Experts of a small language model: a variant of Muon for the experts, 6498 steps.
Below are experts of layer 8 (counted from 0) of a mixture-of-experts language model. Rows are named router (the router's row for the expert), gate (a neuron's input weights, with its number), up (a neuron's input weights, with its number) and show model dimensions 0-95. Each number is 128 + 32 x the weight over its row's rms, rounded and kept within 0 to 255. Numbers have three digits each.
After each expert's rows: "gets" lists some tokens that make up at least twice as much of what it gets as of all text. This comes from a sample of Wikipedia text that the model never trained on. Tokens count by the router's weight.

# expert 19
router:136115096146111136087142156141124073098158131098069081148171140090112147181114156142099162130111088123118106069090113115210133082195105090145118103138115146095055157099178121118076110145198137117152151135173083071096114134139099069108134131133151154085098088118081155102109119133182117125
gate0:105142052172101112125199090091096110158139198145140144175106063124150107139124105139099144135105149107090136150109104118093165066155095121143091214165125179126175137135107168169137154143190104124135131080180152176163132119129115157093157139116139167120078125158152143157169075164144136147
up0:143164139148129119166193130066149107087145125183159145119100135138075169143083119125131112139197129092137057174151167155167128159146156097173125098067189102163119166147089112111138159159150085157168151112154135138166069110096099125193120128090075112163142171162106099153143119134131169168
gate1:146149170122125095108056134094183098155104091123124107128136139115126102139159126133117076097107148164091084154155171136124133134146153156204087191100142121085126140075121149162123118048137113134072085153118070178086133173139095125118099103118107191081121074143125150140138093113119165045
up1:138125140094136179080123151098128125139114103118120164096177138109146116131158160133164105134060050113141127123057122098166156114084098196096138146166123107103131167081064163148117084150107168200148137066166204139144102148081157075157140090110115094117145081094128133128105104140088117129
gets: "ter", "er", "ap", "am", "at", "le"

# expert 29
router:126079103162092078143114154158075085090127120090154112094172131090138119120078128137169166103094127114166091108103150075125139112146126119116111115169182187093077091133058116109103130108127133188123152137217106093147128144108159083132132212119127138131137125120109126141071082089200100103
gate0:135104127158067143144127132111112113113039194124081134094114170105134135100113138169154162110156120118153116158126128146147136073121099074216203152081108165097141121113104106149155156156205130112200140129148086124135104137125145146203145105091102142122151140138175172071101101121091142129
up0:080155088110158227085105112175098127124183168111097134132113144079160120102132072093105100158139089141107125152129118105097156164131112093170123088112136157170155129108157130151159122166131158151187142151089115100069071120129149085115187162118112194094184103212126138115153146114111137141
gate1:163093077126112130142154146047119184056134150161114103171103089150133116136136191100146113136098141134098139157078062092097138115174088132113123084162158124075147125131145081134096138104080110192124147129155162083088104148123167120164087100097108136046118129082127102123129144107097062148
up1:145141075161098095130107117085134145146074136144119097135133124140134112180142180091096123102149132068139148140091137152109144149128221125165196122115143138101140083147131178183142143168168137164122098195129088091026141145065146155123135177125100082113122165097126097106083153130108142092
gets: "s", "es", "ing", "ers", "ings", "ions"

# expert 30
router:169118068127139109161164187125071088093139123090159109142127114103132161140142101127189137125125120128077049060087116161147122140082093051078135114147189182107155120141089134091133130140130140127144140145169090097117107146163140099090162174102121183149095101148101121112068057106157129130
gate1:135086148109130124138142152113170085115148158120145175149150133148049180133149140139141069121118104165082112123105086130132141137136180129146179148181092121162129090093122114052205174067112097159169163155103095149115149115183140150155172176084098158129096189167176098138150082125122118126
up1:075131117148163115100114109105135135135174093144135160204140124107145128085125119169170174109136129175122177091167125141150170150159112142072086143128142135132079122087120139114176147161156102182142126052139181135093113180222115109102074105120131139150133073182103112116084160139191147106
gate2:118116108088112127130190126145066070111133132133081121117132158127171150059096186177095117166116109091124108116178106189183126174172127070136147125113047130102119115132145131108161078134109124100108090158096142107116131109102124093134179153086158101183101099065152155159155156116198124140
up2:130144108128062119087139147151151129179162102128116132029106117224120094118144135078051111089145123096127170110139192150124136131097142160129149138132119151125166153063181159163132083128067184145175120156115121130128120115130148062080124175153126129130080153147155100116127132123097153081
gets: "et", "ot", "ect", "it", "pt", "at"

# expert 31
router:151130130141103113066155113131081107111090116084070121128145102100082110179120144160148116096078093051102138064131078136152128129129107120112101110139143148089086127134166177096134133066146107146136089169141110070078137191059058098083109133091169141133077122072110135151118134101131149096
gate0:101100140192138171106127114149101111157152104111139092147133155152172131149162079106172108091179116057123128108102125150123154142078106130143122181127109104163177118108030149135135123112109082028138133152135093126116125115110142061125127092091188208127153125151097107094093161159145158105
up0:147139111151092180129088096120089117122176160090151157069133155134159158120141141188164194155158074123151171134147145174096159096141137131123094073120057079154121123147120066091093128095115076192177143130168133127107123165102137183122137125128131186117177182200092114119124136102115134138
gate1:150116127156109147113128110174099122132125139134124090161117150168085069073163145147121110110164076057085186110099145163117121133178139117095094142089182049155159192103161130124140099127104040116191096122191102100157141157136125141105096137121127155156151136050159137168112090128124129113
up1:092159150077109144182167190051069176138156117062136108126129076077141083105112127140098165157109149146115130105158142084132122145111164068133143114128095089102158148148143132100125119112102160107083102078166172140116075097107128131106149101184109110166123201128112110168077193132134162133
gets: " the", " a", "ian", ",", " his", "ic"

# expert 50
router:149104128141107155106151187106072126070107104122104053120120058131100123177086094129124142102127125117143038147119122050149121117119102078110157082115159168123140120121139113060114142076175136169149142163180112124106096224125156142102126130137131124103093094129083137144062116121130146129
gate0:190132142135120123134146125130119129159101088097146122174096088197099112113108093193094127124123111115186050169137142193117099112152186082112116094159150152144133131113123090171167089142091117179132174078114107130150154093124171112120106166086088085094204136118185136118180148097120101153
up0:100068139129140117141060149120123091114204090084128076180132144186165182134110121146121160143094170170147156164125158087109101097168124158153124159096178157097107195107149082121150146123107120133172158189135076104172146137141084160098124163130159132154148093164077107147126113191090114137
gate1:139092088132117111109107116112163137135092153166196136134132057101105159094124196109091079127128141105114152120133052139228134141112134083112165066146107127123124122068093081132131123155147159150133099116105124190109098184107185135167126112143119148138074156158134139106135190065167130149
up1:076161079121086190090178120126146147085119122139119061147110165135170097084114077104194141160134130150140134037094132130132164116108122116102188139134179135104126152096051144125117131091128116156080152149118173172114141065159156137136175126092111097107167166161096114134119181129150112087
gets: "ing", "ed", "s", "es", "ic", "al"

# expert 10
router:125097117172130134180115149138114079108094046096107098117122120128137214164079089134202149128123134083100104126098120128118112102115183126098121042127130166106135167138072089080091151112117119152113103105171081103121115130128140089109112161075163182119146125161168114199113097125144157088
gate0:149097107107092110140131113105126191120198137091105079086118093111082114084134029133091140132173155170081162132163124166108173138161139137116099145130139102113109140186128150131093120142116142101137126124104157223166124183128152125100099065152117127122142120121136093145055081111148073177
up0:100120089081095101110196132122101141161104160168165095123125153112155102140124106107107084090163083133160185178094071123119144095048084104123129207115097091055129117106182187152095156106113118147180115110079158155077119102149135132106137141095166103131153159137102159141116155140090169120
gate1:109138136116095142124083112161112143115105110094085179140108185039099118117111174144138105175143129117163101150061152119104131128165114100097077119146147126144061085150109105139121098144073140124100126146211149107165097094116122097168171115067160099074183187113141150156152175123123075145
up1:136121129122139086097130113067135148113115097106136135159116129132153106097083138070068134093140167129104104116143093132167173148106134161131110155141107096136101153115144135103133045125133164159207117055128104174070168153084186196091127095124081099151101099169090142124132122198150186093
gets: " \"", "\n", ".", " ", "\"", " ("

# expert 45
router:130071116150063092126122132168124121092150104110090113130189125137060148162102123124132172151124107121136155140126108045121171149198102095147069082115162163080083163153156119073094143098143134120125128142154126115093103144066108117128099122078162143102139049077056124133112160159161144119
gate0:086068104209174123121151136146111173115084147103138094160064111142116105125149164122192081081196080096113174179124087146130146172147061107139121094115106168131134187093119148112144102128073171167146122140132126165106144135125151113138098119151184120093181119173107069142152098120128148135
up0:134190153078150105088113118139121154133168212091158075151109093172136174127098163098139186149130162083146120125161161141121151134170101155184056089086099161107095144128158115160075073135139124091139089119121135088152151187125064126123137165120178140134104146111107126165137104103171187143
gate1:143103113107138090139106068105129123089132074103118095120141143131110129070127168067146176140128151145079132164060113088092062144169174154136169094125128125161130107058168099104132115105084155165131065148139105117120064199128107130101127148116081189176148100133108125123178144101116134064
up1:087201098144142105068087080135144170126078119136158096129105160097151095152170153086113070107160125081174105107147109137123175083068148100097151117118139116124166151064158096153117115064118120096152116165101154119111141118132170153147128177185138140117110151126147133137132099013154100135
gets: ")", "ers", "ia", "en", "er", "%"

# expert 28
router:162118102144114134122108173147103109128074124090190151098154132092144137192151123129139128134078095097146078089137155098122102112154133065085151147164194153136064123122076103128112159089119163133195159121140125058115075134119139145119158149123137207120083110086120136112075042153159142121
gate0:212180138075119152077115092153094150112172145170109114100105169141113104142127139152124106128112046074117143114143146164106077131155177145076143178137134144105146089135162137108179090118086108126141106114100096123122037225161123122129132188109143145111098132096132164113107148156152135088
up0:166087176165116124135134151121148139136175077141132213095101129131097187114147103158129126167144167057169136166116158096150124132126173171142109127166101129088176143117124183180140096110138191168105100128110144143178149089099062134132069197138101142090164110130074143128151158150128160163
gate1:148135116202086169177134119119119122145158099100173121123125137097122176138149123128162114131095163123136135097157110092144164151039159131104065149134133193131095171205163077133157178141096189186115142090129097115201122166180185106150153145142086111161124120149127133137073141136154140137
up1:124155176105141087112153150163100105091122117191142130142164094135189165163153169162088152133171149138107076138137090108111097116076112164121148161146169140180113188187087149168118111072160067143153099165160137121161140140105089135086177149212117161088106101124102126150121089117101182124
gets: "in", "ar", "al", "ac", "id", "ic"

# expert 34
router:130072116145107134096106121166106114102143124088093114157154112107097231197089054160140121106134071108111103105095076095119177107120096120080088103130182145146125201126138135114035143135149133157136141109131107106110122161120137087146175146132136120101108085144106112173116165112133173067
gate1:144093095114128160170080114147102111104171160127111120087106173140173119138102191091092124124112122115114085113130024092119117098157116143133129137147208162114148084118143118139170148164112152142197099125146141168140106123156119145159153110061130184183192100085123150129126203089093148109
up1:144182095148113145152082215115076131065147167112151137129117160132140180091149144114128184132126189122143151103173105143119121117146112157117122136085192139099142145116120156127164153164069166186118181115118142091203116101168142085149164083122161111085167145120154114078090118105173074128
gate2:077140137124109118136158092079080127096117059120200158127131083174151114097168121175156119133091153144132137165071132124148153094094154107109112126197105116127115078168147150078060114125106175118140050100113118134142100088129208121092143110147137101133090134040118127146120090117132168115
up2:124112104147187159141086132057172139123162131130106133195121083136150133120126141091126125158157140139153137131080139079113120111132187091173142074117160109150066158131095140169068139135106158094118180142103147105084117095055131134218155154123145154094095135179175066130156121073135125154
gets: " |", ";", "|", "\"", ");", "|---|---|---|---|"

# expert 47
router:159127101123111159135132164140104099081094071092092098108147086123128114191067115176132146089097095085145142100130083151122154121092164128136115113130172156122076125125138100101135206095124131138136093157122127120060095175122114105064159119111160135058087108076115136161105118065172131047
gate0:114094089141171230119079137110091071119165100139121101077147170150115079091119103148139141103060159099158159137117134182102148102186159119106089137093113105080142163121150124158137114084137137132157121195182090128102151165111144146065146102158179166075127138098110144154102108132159111164
up0:112095101127130121072185081123147144127138084145167160116092199115127103153065149185115142114109154101097187113183094173151142177121144091109100154112130139126139146099178137101109092125134162092146105154172062102149146078100152086161176129143105129120106117181142122141083131236112147146
gate1:138162094113139143238085125119123107162119083146139166109180146094080123139125090091119085154099109165145098155164181096125090132173160148144141118118070095108116133144163161180133106082132125088110059114155133055065156152161115115127100135148058115157140174107152135123130171132140079154
up1:089147134074071117147114083164124163125129138113090099131188169086142136106112175131136111064157147177142134202058097110152096119109169116120112144169099096115141085125158082151144119114124084141103073086195122130090109156098121186086153115102169164089115125098082074147116182140156106114
gets: " the", " a", " The", " of", "s", " his"

# expert 26
router:153104072126121128131190131178114060118093140125135093068190139144085144154083049147143139137079096135083104133129111116163156123123143102136124071139118131094116164180056068068113159111136174113120157111117135125116131171080103137094157159108166142045122118127099139146114119167171175106
gate0:137092141143131156120101108117080158190131155173096150110137154129150135100075156145154142170137091174122093183145132085118106136114105129095093141131128150160181134151100164092116157046155102078138104181169120129183142093038066117048065123133111119142132180096143088103142147096119123138
up0:100071090089121105137134050142114138074162082106146073122136099173113067151098143101155144121131145166121163088119146082178085179156136149096131151110164130140141181180137147129178084130096142161126113128054097098135112132168109139156089083070071122129101142165047122140115134165115122106
gate1:114158215098054087143138084161127185124124118105102093122153119129130154138123129144169099104161071109100113101155058092090081146132147141122118153173114169026108141131179193165087139140147114081133089125135124144126152123147116115142109112145148168159114099114171167120190132130093145190
up1:158146111077133132117118111115090142141065136106174098151072085109088115090139177113092163108123143095212153131124176167105168126143095130138118152096078113061088194142139088116151112139136136100142221154118141106092082124127167128102144131142110142103129086174177106141113164166187166083
gets: " S", " W", " P", " F", " B", " A"

# expert 3
router:108144100121092079131167149165086127105120124175131130121177134116055148120122120163141146103157028139100110105122097092135167086123131060139139115121156169127164198138062154096118156126129151101202116124114127132073125143095125096113111101085184160100105095053083168146124107153169149121
gate0:130140104098084131120140169156102145150078140126094167060103136112099155126136148163093157104176184095143190096084116142141144128085134117073108165149136092212177126134103170066140136101098089155123134125096103066116075121084097127125115114113126115062181118177180136175129171117170111137
up0:111205151161117104073087129123167059171128124131075159201126152125128109199171078094122118115166153115169100215101121054131112129109096108122134156122161145101126078156133174121133118092089128193135132137095138136125057130108146107133134134128150125128154142204184101130112121117136146126
gate1:178149206136058091106144103126087120156139126156141130075091153120111102175177078114071128087123125144104136117141102106178110131124151164124120137159112115115158149088157112121157146142121149111160047073117136111085142177147115163138152127144054154103081084208119142153091114180170140081
up1:104137165124139139153152165141076127192130095176131159159117191088192108118041154136125161097106128163115123133092101119112079175123113057110128154125049173162106104145115109137115149140129133111167171131151147183113151153113029176157106108153122087130083141103130124116128148157136163080
gets: "c", "d", "v", "g", "eg", "leg"

# expert 57
router:141089113142129136136130141133068083120087076095155119059174124104100200136118125117184183131078102052127122126098082079119182105094141121129125104146125159109124109124091087114153178062123124160171192158154138101145078159110139106105138125123162145125094131125107123113088098078135110041
gate1:109092114141152152149108116074029131144129144144156088130131155084115157056157130119141111107087068109157112123080110122145147092054139126128114153153110049114102149123084135115073159076090095149145144186164139106121120188172111101115132096145161131141127136118082144169097057103179101123
up1:128061066153159192113188093056107183097117101136130150137121101098121133116153161187084103140127139102110119124087140063174143072149146084101080101113135166162119150126173158145078081117105142121077143119110152187077128178132091142140117119136119158131177112174139157186141114110111166120
gate2:126087160180121051204067148138095111109130140154129153140167186111169172118168192130178121093173101154179166163105070112110126121084136084156152149107107114143138175120087109155091153116143128157120151112127159140137101162112149157149129072138185158083140158174159152103186148113164151132
up2:149103102161115161083171123143104175069123129116181130100093166123137167090092181108155147160142121058112132135197127133110136155123113087125085090159125084138167178201088116156159142138097161121097098190089123099138197096118074161119137175119095127150173113108160120063129130133180126118
gets: " to", " and", " that", ",", " which", " not"

# expert 49
router:118063124187058128145126146152135072128152119117089084082162074094134173201106077130194129117132114085126136125119105124133161087135151107086129071136122150103096192188100098122144157107144189156150122165138126083112108117134119121109146113103186114100089105152100106131109086137192184101
gate0:164076149141146130075113168174114087113149150091090126167113085111100126113156127082115113091127170136194069134136082149153108065147138125134154163138194149087125134093092102102190121148138147148189117162109135115133133097082144060158106131091172141121148201183119093072143134085143123172
up0:146144068139159134089078124161123085113121158080135136091075158142144077164150143089084121126140159080137133139183131144160128144145151147178163152171160114110148076096216121089102213121118138113100121097058126088089108121121154094100142126107172156140136193145148106152184136140090179138
gate1:094136068140171154116094132119107111188080136155145125130085104224121104144113101058090145123170165105094072122095182123172105123086104132176143177188178170097093198138107151111091138157115076132162166101136160125101118128109062168116153120129093136107101143136135141126134172116113103127
up1:148088092134139135072130127161080138127119066149111177168063142134110122174082101106194153131107094148134065151145105128101119113151111149215091142147137108092155158165163139100108128205114098145110177072087101154131134102148086131131149203136097139163086083120140121181123147119125075146
gets: "\n", "==", ".", " ==", "===", ")."

# expert 11
router:140117136148144130066118165131079136113135091042114122143119123076087151180094094143132168122142105128081144133147098082165146123166148107115100142102169160113141181138144109056124127120153150138146170161170073105033121177164118103107124150111136167085085049114108157115101137186129081124
gate0:143153172107133159085143146112085057177097128165103147118111089115107093065128146122139138143143087074120153171117126126179138163131117124076132097087129136082162163126113125086122070110152148094131140076145128159119166079208150128174094084114155188089118080169169052156122140100154153125
up0:166164125127132090081129138163053098105141137167085112080117161143097132143119123144156130080137175142132160078171156119155159129106160126171088196104094025087067122093126150160092129140142165102094113122154125109111079100192120118155142105134134132138119145084101148106112134181079070078
gate1:177138180175145095081113113106150105170110123133110177111152106112169155154137123135118108118101132186153074144144121112107181162119139143138078161135111224134147105094136125125172142142161142120154156101130174124109154168169085127112158152174170113106109067078119084069121096106206206116
up1:116112142107131121153098135149134143181153133168093110094176125161160138107059142130104197113151103116122198137147128156130088122069149190107183163167127180158116178137165095164118128108126166069093138076118198109214161114116127115093089144117118194131106116103165133139146113128185124146
gets: ",", "u", "on", "a", "an", "er"

# expert 59
router:141097112124103107103202190123098060124124124109066106092147084139085095154129088152149156079090113091147143170098099112157144098097094101120130116135131156136098097125180105091058147108191142193159172086102071102107102144121154117096127121129142150061093112143124118191135145086124150080
gate0:067101034113133123056139134116068167143174136103143169124127088115139148142106134128115121167065081151127133112130106153087128151156093144151162099094135107214112091115146142137133126121086088152130122064076148128074049123156124112114161161147159147095145076131097094172129109102159148170
up0:184120134114132116064111144105143167083148086187144104160088150140107152144169156188171174072091109107112135079118107138153129158101060139154159161172121071091127132063171132135133119214123070098146160085089112101151152135115167126152128133097108159150125142086067122138119111121163078115
gate1:141085108155159134110177174128101093079119093129099083144121168153132119121108131116085142116130157089124130101190093140116176068115129170143119141109132142133135072146119133087146169167121067126158136162126095103176121052125141091124156149108173130095114128171061064143202115221165130151
up1:097146099169197133083153164110170074144123118149080162100142125103059158070070057163126078096151133146131126167134049117104147099130114131174160125108147086124162129134118123109124121142169095121150143127086079132097085053137084140155098074169127131116102139102089114133123146063138100159
gets: " of", " and", "s", " for", ":", "ical"

# expert 27
router:147133118139050037145138166193114074126093119075105122098143112097139142192097129196150117065142069116124117114141095086151159093094178101123132160182161141087136146108116135091118138143144193103159112117138124139109138129081070117123136139049106126140111122147149126121065098115160108097
gate0:173072104113123093078139169123093118125123109150148144122146093121138157179122147188140132088101174133152127154139138131103143163079148156123189181209119136147044083170147112113169154162094161121136117100121138166075154126065124165058113039159129134162117139150153125105145095147160139103
up0:125151090160107115116067104126114122095143106190119144139136184125112146159150081174205161119078194133120100069120129133110103156142143107088162152122191084175109164102076173119117108162040180143068086144131150073090122131148143099094146150130146153149133113088139100111171129116110097106
gate1:089159103115160125105182109135036139170150162155126093052137157087078147100153130139135072104124153089133165184089171094144116126114118194121107109168121203145149148160153142095123128138172191109189098152103178116112151132118147095141114142152131132152112129123099177200124181149120115124
up1:084177165096114120177088116159130106074124072184166123123110150066098119093110123093164178148140139065108088069122114148101112129167156140161165143137135119077159157086122126134122100155185102114124165134091123157161128123091090091128111197121205135112109158163139101167139120112168097053
gets: "y", "as", "es", "ay", "s", "et"

# expert 51
router:147130070149106150086144121159105135093124112127139125086132111119124170101119126182188117116095081099088120082109146116118157062089155123135133105172120129094157125116060137126132153138124174137125168200195144113100103121060092077122174145095152161070105082079084115174128162082153188102
gate0:112166091154146175135085165171099203096093151135138102099138091101161131130153157183083176153104081145197137111136160141099142136180100178154087119123105130156077115103109169120106135136103109178120152117089142084129080113119185058136162105140127140172100092076186174083137162118138121138
up0:148133130091136142174120131141158080124142086142155153118090118088109138138153141143198129199059144113127146119104110203153115212062120116116104134151089104108121113090101134156113085109091143144129140174133124181044172142141116154155140117110176137151206149121168092183130145094156084142
gate1:152137150116080104098168099122096179120131151116162116147119163161133130163098077177139082163089112073137073069122097090133106098148088134122135118080069120114132095134123124151082157166107190124158089057159079085166106094087086107082110044129165137101138132085134104143140152088108100133
up1:113150203174153140068090126104147123092131107180111156163125152145155143103168103130184182146172118163096143153132148132125084168123111137136075141170136163128121132191074122134082108147108133150070071026116191085091075122127131168106121168120113127143143150124130140125170168085152149109
gets: " he", " He", " It", " it", " and", "2"

# expert 41
router:114051133172077143115150135148112133126102110113103112128155068122148216188099094160204132122119125092104148153103131135140163089114140137092117052124124168135125186142105105130087175088141157115164119125163076083109137174128100125130122116061126113112075138140146094177064110110140168079
gate1:116142123090146077162105198219101107122110129117127199154099102138112166106155115152090122105112165119135176108075147120087137107083145082116162064124166128109103110163089136132121153123034141160132163113110162111123111093164147110172178167095132093108175200149123159120159098104118116095
up1:110174114064140136136176114142112115096127156089127098153145090180116191142185084158160116077107151130149145121164142160144156139138110130131138141123092100121156102099108159093160095069183170115202101174109086184141193058092127126132122165157095155161126119135085136190068095131092135131
gate2:122140148158143130135193151200122134108131149098139084122189135088151091113030078208126093079157114079161158105135115156173190074104151150160096126140137128117184103133084142116144126076121128142076182152181142140133120160148143116098121109061134105140073126131108133147103096116100136120
up2:141118081167141187113107093149142116108103121098124163151069140138157155073145104117153135175148095206107175145125153138130114138144136139149154137165143150088134174042104099215114146062100180169207105158146114103158083094089127107159141169106123134112167101107126095107155157130145172137
gets: ".", "\n", ",", ").", "==", "\"."

# expert 42
router:146064112171113113126140144116063098107069093077141154175153100156109122146120131211182176117111134110123054116077122104152123097108131115110131110131141150084146130134140133094130156082125109194163123126172061110123108138111123104083127206164157119114138088114087118159089041093153133118
gate1:212182096207132142147147192062175144112123072160100143115087110147132090145107154141083166183176125082141116117158129117174105094093119169099083127127108131083100126125135131119158152082137137187076132158135094116137136130089160086101068134132152129125123114180159152134138149145073114076
up1:126137138120139139202150135104196100168108135140145133207150188125090118113104125076171093071096135130100137123130164166141182105156130117078209082109128125168134091141144135132173160180104149089123077136079110055160112159166108155081073148094120096129145156134114134180154134131123141101
gate2:130170080094101136143137112108126126128090153109127126095170162119090143135198178155085125155120156118163101060142142130085147117112084051145164137145096167137068095094110176130124115036113151050148135125142107103130097123070161157097103177182118157099137127113085132094136151100144173172
up2:176139134070162123097135118134093164129115171072097168205112195095179112177082103174114144111113107109080123101116149153150118110139093134121121128110116090036139091048124163125087041154136124110083098139100079124085116106141126111135126176165113138120138167140178111119119126108132097110
gets: "ed", "ing", "ated", " known", "ted", "ied"

# expert 17
router:130099108171126117117102108135099088126055135114091123148139105116125136124127128161177133115104118072118114104048124093124120119106095087141112134168116144091048116107097155146030135105143126156172112202198123076102127161116111069116097195098191158096153128140140144136111106087167127098
gate1:075133185175103104122141143174125093146112066162053130154082137084078133100132132107071151084174127123177167207110090089092117075122157159106141152144152176156110146122102163146133073144147070127116152114098108145146107169126100163097157092103171115129122163093122124137056130149145092118
up1:099160103197156081184157136045118103118099068126116111135073108099134128102161125136130135126122112211159120145145097074153159155170145120120129150158158077112116108132127153081128114182150110089107153144090157100128155138101101156143177158115090149119090095109111044075155116188180150110
gate2:104202145129082168212155144150168116121110053124163105161097132100121157196145123113091139073141120091189170117120144115097185111130136135064145092120127147132098130129147143099153086150139124131136086158143089150092123109155104156077137086171138127086150162194176155122090146134105073086
up2:125084131149143066124108135151107127144161168120121208124142058123155205110113098090109117129135116163169140180120118119075079125122133115136125182111083152163050090133082152124090133152123137080140181137106118196105097093100112152129121148151175052144141182151149071150138094124129161136
gets: " for", "ed", " with", " was", " in", " up"

# expert 8
router:158150113181110155110186129117138069110149107108122154094124128099141147145116095186161109137109123102147069102102123092116121112154163104092114095128180098116135076131104077095077167089132135110127144131211103080108042164090147116150161168121195170062129078098152155166107128125176133122
gate0:150066143085129128104143125116111100120134147080202117143132170090138113166105148119157189172023134151086134135129109111138108212052123151150188128087084127197118127166119105118133130086129140144164124115104108149105106126130132132093156141076144155100104079138074122197126108102138110153
up0:065127116101110102148141048128137114156168058111155102108113094103142163107155191188154184136154155111168121081125119153135162139147125119146146153125134145116106109123183152117086131155134147151150076073148147096088076150054116153130092112089153159142215102154133105129148175134167153189
gate1:090142103120108128172073102113122186123077130071115116154063112148165122158133125145056194105184119106109124130143160096128147103146090113133132114087126207082123167076131154165131163082171084110114202159164087186125100118112109091091101144126065156122097135106150110104103108130110155108
up1:186124125173172122147106121150151178060129129194121163175165129153169076095141119116142148073123038124147101148092112131155121147158182102222125174126171131155136102098131167145122132182156172083084135146139136149100151117147100095118135172128101159130094151122142135162106142053145099145
gets: "b", " I", " O", " M", " Al", "y"

# expert 56
router:152128122144067040144125127180133104108099092094114119113243145115073127176099108144160147106173052124094133137136083096143179113147147106138131127115143165087092238157152080061122165110140139110108124112134125113094153133087114119129104137103112157111136130116116151130086140133165137111
gate0:152134109109090157136187179138114139168055108108096096071094161097119142146150092186155164137095131132155137145185156200133171100110159147041073115119089148137170182201115132089152145164132160129146144134092120139088137092127129146097127120128141117096113132159182100108131091192123117083
up0:174131118202134114163113127116125121180125138127105134098157098149064062173137157143129128155162093076086043164165155158147101162086129084118160156170126115140132121144145096113144104190099140128133187096133128138113131171064079158088114083141143122123099135140095117202133159059137161100
gate1:185171161179116113119095132069084153121078050125110085165108118154107166138106156120151080098092131151149126110157151188085156134151152130123132083128056105086145042110082094099168099164143083120107139100134100145131131083124096090073154139110158141135117114129143173102081127170176127152
up1:137110117068110098142174130080081154146120144163177108153096127156153128095114123152120090131162191146187115153153061156161137161132100102062103150143168137150114140099097200153175124103086121131183145171122074144124096149132172135104130151074185138146094062161176135102134185138113085120
gets: " |", ")", "U", "–", ";", "E"

# expert 5
router:158092120156119127175142176185114148097133063142162156070158098107127144192111104119146175135144106124131085145101125072107132072131165107120084109144153154146097179149149140073092190111154160111158089146111118115112100134141151096140125114122125125120107096146119110165094139123122201000
gate0:104128094123162150126121200119086068084145101090133091078113195130155175143111168159126153186149165144170069109149114117108126141076069129093083141120111181139105144151091092187063113103106141108168094087135150127117171116088204126146124121099113109117145070132089145165127104092133113129
up0:096100126082151151112150155168140108080174122105148139108118143108172124103203128119084121128152156062140070157084084134147131172068104134075101094118074159116142120139138106164150135128207154118127162125160153119170075116165155173106149152202153143055153110125084135117131114123087093180
gate1:083214118098112120096140140171103159099165137126172105134080103114124131144151105131135057095133178159177103104174147058142123120100104075109135157134171125088076168151103144133153182113158134131115128143128108180102128111172087105144067129155105084077126134103134077180067126118120170185
up1:169137073116150138114072134089122154064115144155139100178104124137074113179136132092132106068123078132134187079157093089150120128184096068096145114112152079115093129130125118117103121147153091139074098117164142178065165106086081161153109171137125128115177141117128162068102066121158087150
gets: " |", ".", ";", ")", "}", "/"

# expert 35
router:172161123144139094108139141134124135144102093099060095146120099114124128139143098152145121099091095146113123126130108041122142105158152057114065075119121128103095208154073144064158135113151091100154138146171103129021131124092087085128157143125123176077104088124143104116079137153115164147
gate0:142153113117117097168140155102146089192173183194185159132091069136110115128146148138140146059122151129113113082075108096128104126088091158063123125125103123124168071139176061171130144150095110113142143166155122136157127113164091094068105141190162120087115129181107177116129074110155118103
up0:127125157150096206066102178149105093105146119118088130116091068139183075067151129093151120158104100114189106147187154148095131141137041174165080127130108109114119094092099132148140102105135070156130163117120154131125143138187135138161078103148158103155109103136134165169190139075110108132
gate1:147125109087112108066126077110118106120108133125098157101136153103150170087112047072129118098095134160114143156117170140201113104132090141154124159156183107088092058144162143160130142158096105156155085092153139111117188157104120116133095118070102110116163180140106083147056149141121046132
up1:145086109123145179142141156180148136162142124109139126117120078142164117079118157146138187163146101163092120174126079145075154136086084116114086052126151086178195081065148088109086097150112142139066152141133149130161160137123144186153118094165111159154096124155123186085125124148094194125
gets: "o", " M", " V", "c", "ro", "á"

# expert 62
router:127130099171076131093118178145125094101119104069092155099166109133134120166108125141179208116119057095123117114090104130139123096180157099124089095111147129082093147156138169111114136090224083113130111164175083102079139121113136099134134140118107121119129080059119087117112134114182098054
gate0:122171078143125117185157106201109121087122149079103118115117101104174143129068147075131189123152114097176150154130161124140170190122206145111125128102133154119106172129141115182137172134099107149203117122131174133099164150131111086131135069128125178159168136079136137160165091117188096092
up0:145172116149152093138147124134143129119102078054105115135134049151119122064123120109147106097162195113087170130117160097107121179165111167197120156141112145141100044103076075080128148124103141126100185098143135124143128115138194151165156183160119109173133167135171120131106084172110097125
gate1:138125197137107190096166125101121131112108105135107091097139111084112148107153139122127044130129106103141129091085111122100114101176078108139083086110159151195151096134084140124124079091111071104174186133166143136168144180163126096170087088088122123168089081195086100118121165130112143084
up1:155156143092110079104074124167123156089092087153111133084074100146129144172072188112114114096166144140159126151149116095118106070149092152120109112102140172174144146095104082171144178127085137124138148131131158118100195077111156059131119127123145179087141080089101063100182155105117142074
gets: "a", "i", "o", "an", "en", "ai"